Experts of a small language model.
Training: a variant of Adam for the experts, 8247 steps.
Below are experts of layer 5 (counted from 0) of a mixture-of-experts language model. Rows are named router (the router's row for the expert), gate (a neuron's input weights, with its number), up (a neuron's input weights, with its number) and show model dimensions 0-255. Each number is 200 + 30 x the weight over its row's rms, rounded and kept within 0 to 999.
Before each expert's rows: "comes after" lists some tokens at least twice as common just before its tokens as in all text. This comes from a sample of Wikipedia text that the model never trained on. Tokens count by the router's weight.

# expert 0
comes after: " ", " in", " the", " (", " In", " \""
router,170,214,191,154,244,224,177,184,219,165,198,240,189,255,200,218,168,152,254,235,180,238,175,225,181,223,192,226,198,203,150,180,184,139,133,215,153,221,204,262,143,244,215,177,196,143,235,199,163,252,204,183,174,225,177,217,181,181,237,153,186,209,289,237,212,196,133,212,174,264,150,168,199,175,235,234,181,138,178,199,181,215,181,198,224,209,198,159,207,197,236,232,131,246,197,252,222,227,201,160,194,191,241,194,191,195,211,185,158,199,170,242,213,195,253,254,231,137,215,197,205,180,212,169,212,250,194,225,213,178,215,181,173,215,235,159,160,194,186,196,205,227,247,252,144,220,160,166,163,177,179,226,231,183,185,222,204,167,235,192,229,212,194,162,231,158,247,169,175,265,217,209,245,241,186,161,184,264,216,251,226,241,217,153,224,185,170,164,200,188,167,234,178,183,172,194,207,205,223,235,221,212,185,167,193,210,212,183,217,199,190,178,213,198,190,186,222,200,189,159,239,175,197,237,229,184,170,194,212,244,189,229,206,172,214,162,196,201,182,211,193,234,197,206,195,129,187,186,207,211,190,214,186,156,211,166
gate6,247,200,183,213,197,224,171,184,216,229,188,154,256,191,196,238,165,164,133,197,202,220,222,200,221,177,207,175,199,230,211,171,184,186,207,172,227,223,220,144,192,187,177,245,165,184,161,182,185,225,135,228,176,193,196,250,252,253,181,198,194,168,182,207,218,168,203,213,155,219,192,197,186,220,132,141,127,154,172,239,200,240,209,276,208,219,218,172,173,263,242,222,193,218,187,210,230,178,223,217,193,195,177,175,250,207,213,231,156,168,171,194,149,181,222,215,163,223,174,182,238,139,202,233,185,223,215,250,246,266,200,186,188,166,235,205,160,202,211,224,211,205,203,239,164,196,143,216,246,137,201,196,230,244,175,182,200,216,197,145,176,164,194,203,167,203,198,150,178,186,220,211,166,200,220,206,208,169,149,150,197,203,233,195,228,181,232,181,195,209,233,233,200,196,247,190,202,186,161,264,232,229,227,222,223,223,156,202,141,201,228,234,194,218,189,233,228,189,220,172,235,191,213,155,231,179,215,210,210,162,223,226,201,194,189,155,223,202,231,184,258,145,233,164,162,213,241,188,201,223,202,117,160,138,205,217
up6,183,226,219,211,133,227,207,168,238,218,244,223,182,208,176,145,148,217,178,171,192,140,221,135,216,172,234,169,196,236,199,141,252,161,156,215,242,180,190,223,224,180,200,205,193,203,240,206,227,108,224,160,206,213,215,212,132,250,232,182,219,223,167,224,200,205,201,171,207,177,142,210,182,222,206,204,228,256,149,217,174,158,202,210,265,163,200,187,206,225,185,152,223,213,189,240,256,183,162,261,210,211,175,215,252,226,218,185,187,221,228,232,246,218,192,199,209,177,160,181,213,213,175,215,224,163,240,165,239,233,221,181,283,241,200,225,225,192,241,198,185,204,212,216,209,207,245,230,190,156,182,191,157,258,179,215,186,198,204,207,215,182,202,213,207,160,192,269,230,173,208,223,195,203,207,187,185,229,228,155,153,209,204,229,221,166,141,232,171,263,161,181,209,231,188,265,149,238,178,222,147,205,169,226,182,219,203,205,213,249,182,177,187,182,214,244,259,170,205,204,209,201,234,193,171,202,251,184,174,146,182,216,192,205,216,239,229,184,220,167,140,193,184,188,174,191,217,184,170,232,231,183,200,199,236,191

# expert 2
comes after: " |", "|", " in", ":", " /", ";"
router,216,247,220,221,131,154,246,216,232,180,245,203,260,204,167,160,175,160,211,206,204,228,172,218,214,251,174,209,177,204,168,210,187,151,227,190,228,217,200,202,217,169,247,176,170,217,193,223,183,172,182,203,232,183,183,193,225,238,189,221,200,142,177,125,171,158,176,185,221,195,160,168,205,247,265,228,221,192,199,201,189,217,206,184,188,210,191,218,224,192,243,196,222,189,224,207,187,200,200,182,231,210,168,185,220,217,181,197,164,191,160,216,235,218,205,169,185,238,181,134,201,212,162,177,171,140,217,224,131,224,240,193,196,240,247,172,224,268,230,177,200,220,245,253,269,244,216,240,192,239,177,206,185,187,190,186,184,191,187,259,163,251,209,225,146,182,140,222,197,175,206,203,154,182,196,164,195,187,157,139,131,175,204,234,209,182,237,209,218,242,184,210,245,198,151,184,148,208,196,212,182,194,254,217,168,168,206,178,186,149,233,253,232,207,204,176,164,188,179,194,243,214,191,157,160,218,168,157,192,177,207,186,255,191,167,199,146,193,147,203,190,141,208,184,253,224,202,241,160,179,186,207,248,206,161,189
gate10,169,194,198,149,183,227,221,188,199,209,203,207,230,228,188,226,203,168,172,238,161,151,215,177,232,242,129,197,268,181,184,190,196,216,218,150,165,163,236,254,195,206,207,244,226,223,150,180,183,239,205,231,145,206,137,182,166,176,242,177,197,214,215,175,236,217,191,185,173,241,200,196,276,174,212,242,143,189,206,235,198,169,206,186,223,210,161,186,195,232,170,248,171,307,187,201,177,209,209,173,186,178,120,227,171,152,187,192,195,156,200,241,206,193,189,157,138,203,213,195,214,228,151,234,205,190,175,175,191,168,227,210,195,236,245,242,189,193,154,239,136,209,175,226,142,224,240,240,205,263,192,215,241,231,210,195,153,144,160,216,180,165,199,182,253,235,231,199,193,211,200,175,154,187,158,226,188,180,186,256,186,189,227,159,200,171,196,208,202,238,213,225,152,230,165,193,215,225,188,253,232,156,219,169,155,202,213,223,236,164,200,228,185,198,205,221,203,249,200,204,252,198,194,190,198,226,176,164,200,163,203,232,198,203,210,191,196,194,246,197,242,202,197,184,198,232,214,219,217,187,261,239,213,163,237,196
up10,200,232,232,143,178,156,200,225,203,171,214,188,219,159,180,217,170,205,197,221,205,204,274,193,236,239,224,152,273,212,201,177,204,167,198,159,159,194,238,187,240,192,170,190,265,197,185,235,253,153,200,200,210,221,173,175,164,196,216,204,198,177,257,216,255,220,143,184,210,251,176,217,176,176,178,205,181,223,210,268,201,220,252,222,201,200,234,212,201,155,226,222,220,167,220,116,262,177,219,189,210,178,213,239,153,230,241,204,176,169,183,208,209,194,177,226,245,186,165,196,184,253,175,186,217,179,202,248,205,151,187,202,162,155,195,188,187,200,233,192,228,229,179,206,198,173,185,222,214,230,210,227,211,243,196,156,187,223,230,220,218,191,211,145,226,158,253,210,224,213,213,180,200,179,183,194,261,160,145,222,253,177,227,221,212,173,183,198,279,201,177,211,199,201,209,207,210,206,176,236,232,194,181,235,152,209,210,151,252,229,244,176,201,210,238,257,150,199,219,172,243,232,232,149,274,186,233,177,220,216,228,210,208,218,214,233,156,282,183,213,222,201,239,212,222,192,222,200,197,223,191,206,265,218,195,249

# expert 11
comes after: "\n", " |", ")", " =", "==", "==="
router,238,161,196,187,207,173,234,223,214,262,195,216,259,153,237,199,251,220,215,163,242,143,205,144,228,212,194,149,190,221,215,205,223,183,238,150,231,179,177,219,232,204,173,246,189,202,180,223,203,172,211,239,238,190,198,219,188,175,235,188,247,147,185,233,174,219,173,209,191,176,188,172,168,232,216,229,279,196,202,181,196,148,252,186,202,184,213,208,201,184,217,188,253,161,175,203,154,199,186,183,191,144,181,211,145,212,143,197,172,238,186,154,205,179,146,164,194,225,200,232,187,208,192,212,199,162,165,230,231,191,233,190,190,192,227,204,182,214,191,200,204,164,161,146,175,123,235,195,209,184,207,206,186,190,171,164,179,209,235,221,198,251,196,204,224,234,202,255,248,216,187,214,183,169,195,244,158,197,177,170,188,235,180,204,230,164,160,223,223,190,209,171,270,220,252,222,266,207,217,190,131,151,168,204,195,166,209,155,209,216,230,213,231,217,202,206,224,224,185,186,198,200,146,221,232,157,218,203,157,152,244,214,233,216,247,232,247,202,123,181,169,208,178,180,239,214,233,242,155,243,144,167,238,171,212,211
gate9,173,180,168,194,232,177,234,189,242,222,141,214,185,166,202,179,176,223,244,220,188,212,241,201,207,205,217,237,184,234,248,169,175,194,182,192,188,148,164,189,135,155,174,181,215,213,114,204,204,202,209,205,231,183,250,231,205,284,225,169,174,245,165,192,218,231,193,150,240,182,196,200,241,196,200,201,234,188,206,182,139,181,184,169,232,184,232,202,165,213,207,173,242,155,126,185,226,214,187,152,201,171,174,245,196,153,199,192,189,223,200,224,190,185,150,202,201,159,196,199,163,193,181,240,190,220,227,174,192,180,241,191,202,183,133,216,256,253,152,202,181,214,231,176,208,193,190,230,244,154,205,236,167,197,250,210,226,244,187,244,172,205,247,203,198,189,189,217,235,133,236,219,193,199,182,198,197,156,242,166,201,220,170,188,178,257,175,197,206,196,218,230,240,230,237,236,172,231,182,179,195,171,211,214,196,229,222,236,201,247,252,256,221,193,202,132,149,239,226,213,192,266,176,228,203,166,190,268,182,191,210,251,205,171,192,207,231,254,176,209,213,185,162,179,214,213,191,263,224,182,159,199,146,214,179,174
up9,244,199,215,223,223,131,223,239,256,157,193,202,184,186,191,227,198,195,211,158,240,158,234,201,269,247,160,198,215,177,213,206,217,193,250,222,162,189,221,216,198,210,174,173,176,226,162,214,252,179,209,198,163,162,214,181,160,154,218,193,198,222,196,184,229,227,205,208,202,166,209,147,180,206,222,203,243,195,256,202,227,200,162,190,186,197,234,219,214,168,193,177,186,123,168,197,176,182,201,177,198,240,196,157,199,254,177,198,179,201,187,208,232,244,163,121,202,188,189,196,178,182,180,243,208,170,142,205,225,219,184,174,233,253,248,235,164,256,141,239,165,200,151,192,163,156,238,172,250,178,173,196,240,198,214,180,203,174,247,206,169,207,237,177,194,169,208,236,220,143,238,251,214,164,176,132,221,157,171,126,178,203,208,148,201,184,211,202,191,222,212,211,213,215,205,156,205,231,228,144,187,194,175,239,161,189,191,230,254,198,177,179,152,187,205,216,198,197,178,226,224,226,187,256,190,169,237,299,172,177,251,228,190,229,189,241,191,227,207,228,193,237,236,196,208,208,218,162,220,163,191,187,224,228,226,230

# expert 4
comes after: "0", "2", "9", "8", "1", "5"
router,198,183,212,179,178,210,195,236,193,189,183,179,214,225,190,151,182,235,180,173,212,211,283,181,195,224,183,182,257,252,188,180,214,188,240,149,205,250,219,143,156,171,185,211,212,229,174,187,238,126,183,186,255,209,227,187,217,168,233,231,169,219,132,168,215,219,235,198,187,123,232,243,245,192,183,175,181,221,235,187,214,203,167,263,177,147,184,205,215,238,139,182,205,161,201,200,211,173,261,213,221,229,227,178,207,207,230,183,213,176,202,175,196,153,227,183,182,193,156,199,221,191,220,214,209,177,184,172,220,171,210,204,257,201,173,189,210,166,287,230,192,226,187,205,222,210,186,180,233,235,230,211,215,221,236,183,193,202,169,231,242,143,155,177,193,143,147,183,223,129,196,192,233,211,254,213,244,214,194,211,202,202,192,230,189,215,205,217,239,207,249,189,239,165,211,151,192,180,194,173,210,221,285,166,227,167,220,203,173,187,222,232,203,176,188,204,219,216,224,213,203,191,254,213,139,191,240,196,180,252,181,154,193,212,194,254,246,187,179,202,186,190,182,190,243,170,203,216,196,146,236,265,219,278,191,197
gate6,155,158,197,191,190,159,209,235,176,167,200,161,251,177,184,196,232,207,221,227,181,249,221,175,219,201,269,146,169,233,169,220,161,203,219,193,181,181,171,192,206,205,173,214,209,196,216,160,233,165,187,213,184,255,180,163,186,175,247,229,217,214,206,197,179,200,245,217,214,213,226,212,192,246,245,172,162,209,175,264,184,197,163,219,179,185,249,199,197,186,202,174,188,277,199,178,226,210,233,207,178,222,166,237,213,200,228,225,257,211,181,185,200,219,227,256,169,208,188,160,196,221,226,155,143,162,191,197,195,222,257,178,229,179,268,187,218,206,172,258,185,171,136,187,184,242,185,232,180,202,243,199,213,200,229,259,145,260,155,179,222,145,198,228,208,216,206,248,238,222,207,207,194,141,197,164,206,165,204,148,179,188,220,183,190,197,149,229,198,228,189,216,245,160,227,189,226,200,197,139,161,190,223,156,138,174,191,206,233,178,178,209,245,123,190,219,190,190,184,138,236,178,185,190,223,168,164,177,208,240,153,232,162,206,179,221,208,176,217,185,254,165,158,169,206,219,194,244,188,237,174,259,235,200,238,203
up6,232,184,233,172,229,255,197,235,222,205,201,174,177,148,223,214,255,264,199,179,160,241,262,219,162,204,223,184,187,182,226,220,200,259,195,222,180,205,198,186,205,170,176,194,264,218,250,210,237,213,214,198,195,210,238,210,194,202,206,169,174,204,181,216,135,236,211,286,213,132,260,179,202,200,209,237,206,239,157,228,210,184,218,178,187,265,244,192,234,223,194,236,221,198,170,263,226,219,228,194,216,178,182,182,173,195,176,217,170,233,234,181,241,190,167,186,257,232,215,196,231,231,156,190,191,191,222,175,245,187,231,213,158,200,143,182,225,157,207,236,227,238,246,186,176,169,209,214,229,237,195,216,226,193,203,169,233,254,190,219,190,144,248,213,153,186,233,181,223,210,209,234,227,209,181,197,213,227,185,213,159,255,197,249,179,196,215,179,182,181,184,168,236,226,227,237,245,225,223,207,217,155,251,216,289,210,213,167,162,214,200,188,172,202,132,221,184,218,232,260,186,231,208,207,190,230,211,223,165,249,235,164,166,186,224,204,205,168,173,184,229,151,213,194,212,219,180,267,232,203,239,220,222,198,221,254

# expert 10
comes after: "1", "2", "0", "9", " ", "–"
router,160,164,178,175,189,252,213,263,188,128,183,172,185,186,190,201,157,181,199,201,236,166,230,200,166,132,187,188,258,180,272,200,210,149,237,194,191,165,170,174,210,172,194,228,187,202,241,176,218,173,202,213,189,186,216,191,170,252,149,175,201,188,161,200,192,235,203,161,224,187,196,225,196,184,185,167,188,173,182,214,236,238,225,261,210,157,215,221,196,186,193,143,210,252,213,220,218,214,197,289,196,218,190,205,238,213,199,213,263,182,253,178,243,211,214,161,176,133,210,130,205,250,185,217,239,206,222,216,228,196,216,237,180,174,215,216,208,167,259,201,201,202,209,251,197,187,155,257,182,166,196,207,161,259,200,225,175,191,198,212,190,144,181,205,227,179,200,239,191,187,237,183,161,152,235,231,151,163,211,222,176,224,192,182,185,163,143,191,182,207,201,203,160,214,242,187,163,174,199,226,152,250,231,172,182,182,185,162,213,254,262,178,220,165,228,241,173,201,166,201,232,196,189,216,214,182,178,204,223,154,195,137,203,204,152,216,194,210,267,207,225,140,206,198,154,221,174,169,177,237,175,222,210,171,237,213
gate9,157,201,179,189,220,139,198,196,210,199,202,199,189,200,154,158,247,225,227,224,213,202,179,205,193,206,213,206,123,273,186,167,217,209,179,210,186,192,212,176,227,256,258,191,163,237,195,222,177,174,172,240,259,231,138,157,238,187,215,220,172,174,196,156,252,209,160,197,209,173,222,212,252,228,223,178,248,219,193,243,178,187,183,173,176,203,180,163,209,203,190,161,229,198,167,215,210,222,246,170,194,240,197,157,186,216,246,197,178,206,178,250,191,186,221,195,183,198,207,154,203,176,191,165,231,172,193,185,220,215,218,189,222,220,210,235,253,273,193,239,216,241,233,198,245,178,189,182,198,205,264,177,189,169,264,188,174,180,190,225,218,176,201,201,185,208,185,140,215,244,196,222,223,220,206,166,213,200,156,138,172,238,238,247,167,241,182,235,188,243,197,149,227,225,218,221,197,224,185,148,246,153,216,222,157,215,180,219,167,188,219,281,181,151,199,180,177,197,196,198,172,186,155,172,199,175,212,191,163,248,149,205,177,257,183,188,211,288,166,252,272,207,235,213,232,178,173,188,249,210,172,195,224,221,214,191
up9,187,205,179,194,204,192,231,231,186,200,210,186,206,206,202,204,219,193,183,174,176,225,253,218,198,158,199,186,185,264,214,240,245,159,216,247,192,187,234,173,201,207,204,219,210,266,159,166,236,167,163,191,267,208,137,176,210,176,281,224,122,203,190,147,219,237,147,233,254,223,203,217,295,226,182,161,256,226,217,190,197,205,180,247,178,236,196,184,190,202,205,148,215,189,170,183,213,183,212,195,160,201,256,174,194,193,210,171,200,204,228,186,190,190,254,158,236,222,218,176,228,220,221,237,170,209,183,171,234,152,243,222,194,215,229,190,212,207,222,173,213,259,231,168,277,209,195,229,157,237,293,178,177,186,193,200,159,248,190,190,229,205,157,225,177,256,182,190,220,228,155,193,181,177,189,198,212,205,165,180,181,169,213,205,222,228,161,204,183,276,268,185,219,154,203,235,151,180,156,219,214,201,192,189,194,195,223,207,212,216,207,238,194,178,225,222,202,182,189,189,206,238,192,130,165,177,210,199,169,188,205,217,216,246,167,193,201,225,187,243,238,172,211,159,238,189,149,196,148,204,179,198,224,243,217,244

# expert 9
comes after: " ", "\n", " (", "|", "-", " \""
router,191,187,176,192,214,251,191,167,190,220,207,215,168,207,202,232,211,177,151,240,203,229,218,192,215,242,169,228,212,214,279,196,160,205,178,179,179,219,212,179,167,152,199,160,215,143,226,203,165,240,168,202,194,169,237,200,200,232,159,162,180,192,255,191,212,229,190,241,155,200,205,144,198,196,215,199,205,179,191,204,217,201,196,211,220,227,310,194,228,191,231,222,191,227,195,207,210,218,173,285,235,190,258,164,171,175,208,226,190,192,180,196,196,228,268,251,192,189,174,245,187,218,175,199,242,227,207,198,193,174,244,188,223,227,183,217,148,178,188,243,182,216,193,191,144,177,194,181,196,196,175,162,173,183,135,248,218,211,206,171,105,205,225,169,202,192,182,175,130,162,208,185,210,216,214,252,213,195,177,231,179,236,187,197,233,163,258,161,165,214,138,228,185,219,181,149,191,195,248,201,182,157,170,245,224,185,184,201,228,248,230,162,197,203,201,213,237,207,176,155,229,273,187,273,229,210,151,200,224,159,200,147,171,198,215,217,183,185,218,229,223,160,229,207,212,149,234,147,223,185,188,159,189,219,191,219
gate5,190,224,201,195,200,211,170,165,174,239,165,208,176,180,257,178,223,175,182,231,205,220,247,186,213,162,224,145,235,111,201,254,188,143,220,234,218,149,225,190,200,176,224,215,199,186,145,195,168,199,256,224,190,227,223,200,277,171,223,182,238,232,191,193,151,213,224,157,131,218,207,183,212,198,110,192,233,204,218,172,174,176,207,221,168,214,216,158,169,125,193,211,189,204,210,233,230,170,228,185,222,185,191,282,178,183,202,248,174,187,204,190,192,208,203,216,199,229,215,240,219,189,185,196,193,187,243,194,211,183,229,199,164,209,106,159,170,194,246,249,181,149,201,197,191,190,222,164,211,174,223,234,193,216,224,183,205,214,207,216,169,168,186,193,208,187,252,247,170,233,189,193,211,153,182,222,212,199,210,240,255,171,200,202,172,198,157,168,228,202,225,223,247,208,168,245,232,165,264,232,233,213,199,124,242,208,223,174,223,166,217,195,211,200,194,209,184,223,239,199,176,163,221,186,294,206,203,195,178,192,166,217,222,177,165,149,195,172,161,190,240,197,166,160,224,232,139,207,219,203,206,186,174,233,177,191
up5,228,222,196,164,141,151,223,197,210,205,179,178,166,230,225,230,175,169,188,208,237,183,167,243,217,253,212,186,155,162,200,183,205,188,196,193,207,156,197,210,182,181,225,235,205,184,165,229,210,146,182,163,200,208,207,178,223,169,190,159,220,196,212,183,222,175,210,218,236,217,237,252,246,210,170,226,190,256,179,220,193,245,174,201,203,160,302,207,216,218,186,243,256,225,226,172,225,193,241,184,134,170,176,175,198,210,225,200,170,236,193,233,194,255,206,174,161,222,217,176,230,234,214,205,183,219,159,197,293,191,152,193,222,182,166,186,204,219,161,233,214,210,211,245,216,194,237,183,184,216,248,280,173,199,146,164,241,202,214,211,207,225,210,194,180,169,215,146,169,228,169,209,161,188,215,215,184,175,228,184,193,170,203,208,181,182,220,256,222,205,173,276,209,178,227,158,255,150,165,200,217,165,209,202,202,216,235,225,172,222,209,219,175,209,244,201,174,140,227,216,188,155,230,165,226,252,191,215,241,177,241,181,208,210,260,224,190,224,217,163,171,210,229,147,233,269,222,171,218,211,218,228,174,151,145,238

# expert 8
comes after: " was", " a", ",", " to", " is", " and"
router,214,249,182,228,199,189,177,223,190,219,163,191,182,199,169,202,229,185,176,201,162,180,201,209,227,182,265,207,238,194,239,161,186,216,201,226,203,172,185,178,197,195,158,217,260,211,212,175,213,222,200,183,212,206,220,230,176,222,220,269,228,259,176,240,224,199,211,197,208,235,184,185,163,173,173,176,175,247,213,270,231,194,242,204,211,197,216,249,179,167,206,189,204,186,189,169,195,185,178,140,164,223,184,233,208,205,191,168,279,207,222,183,178,210,185,277,173,177,247,230,237,168,222,220,229,186,212,189,214,231,211,232,154,209,171,238,250,232,104,165,241,206,194,248,242,212,188,159,186,154,130,214,216,224,155,159,238,212,185,180,210,159,200,195,218,242,267,158,207,191,213,270,184,145,166,180,219,211,261,203,226,160,175,200,201,258,176,238,198,154,225,229,188,239,182,240,258,221,225,230,237,194,123,184,202,200,192,211,234,225,161,187,222,217,213,190,152,196,242,224,185,216,143,194,243,221,187,224,191,197,220,167,178,202,155,204,221,221,223,200,241,231,189,233,189,174,172,227,178,172,226,169,178,203,260,177
gate2,190,180,209,220,211,240,189,146,203,153,250,184,161,217,246,194,221,208,124,192,193,218,197,193,230,211,207,223,180,195,120,173,168,258,171,217,256,215,173,153,156,224,215,144,168,211,255,195,219,209,204,162,179,174,194,199,229,208,166,168,158,223,206,183,203,256,196,224,200,158,184,189,191,221,183,201,215,208,225,163,235,188,224,246,233,197,236,167,222,204,199,148,223,229,186,210,174,219,196,181,236,205,220,214,232,272,214,220,268,146,145,193,200,151,210,165,168,182,200,213,216,174,166,225,168,210,169,153,170,177,184,220,239,191,189,197,211,154,173,244,175,229,209,205,204,220,204,180,215,155,236,250,259,173,175,259,169,203,207,193,155,171,235,214,213,179,133,181,210,207,239,196,183,238,253,221,199,221,208,173,223,177,168,220,233,160,194,236,156,189,199,206,204,198,204,157,176,219,212,174,167,267,167,219,185,276,214,212,150,175,158,194,214,226,185,143,206,190,232,175,140,237,190,136,191,171,213,235,181,182,233,188,163,204,196,229,165,205,169,183,139,199,227,165,226,176,136,219,199,213,218,198,217,176,153,173
up2,230,204,201,193,229,199,131,198,209,225,174,202,159,232,214,187,188,233,186,186,178,200,232,238,243,157,160,217,228,241,207,161,224,169,161,156,176,127,179,213,273,152,196,222,275,261,232,213,166,200,183,205,162,198,226,178,214,144,255,179,250,162,213,171,209,195,150,232,212,222,205,138,246,198,192,177,197,178,158,175,189,129,214,198,150,152,182,198,218,214,236,225,215,176,245,168,195,218,216,168,161,237,172,182,196,207,233,192,204,173,192,223,215,231,161,167,261,178,189,170,235,239,209,235,204,280,205,166,188,182,224,149,211,260,166,178,166,194,206,249,212,227,249,174,173,129,210,182,195,206,162,178,182,206,196,243,188,223,203,198,177,182,225,197,162,223,191,217,245,211,173,205,198,223,195,87,202,229,182,233,215,192,205,179,168,233,227,191,213,230,159,200,197,182,189,201,223,224,223,179,161,218,192,202,200,221,215,191,202,239,140,222,243,175,202,204,226,185,202,170,180,219,200,229,180,193,194,218,176,246,198,163,140,191,235,196,193,231,264,202,228,191,199,201,198,185,203,163,192,173,248,185,229,254,152,202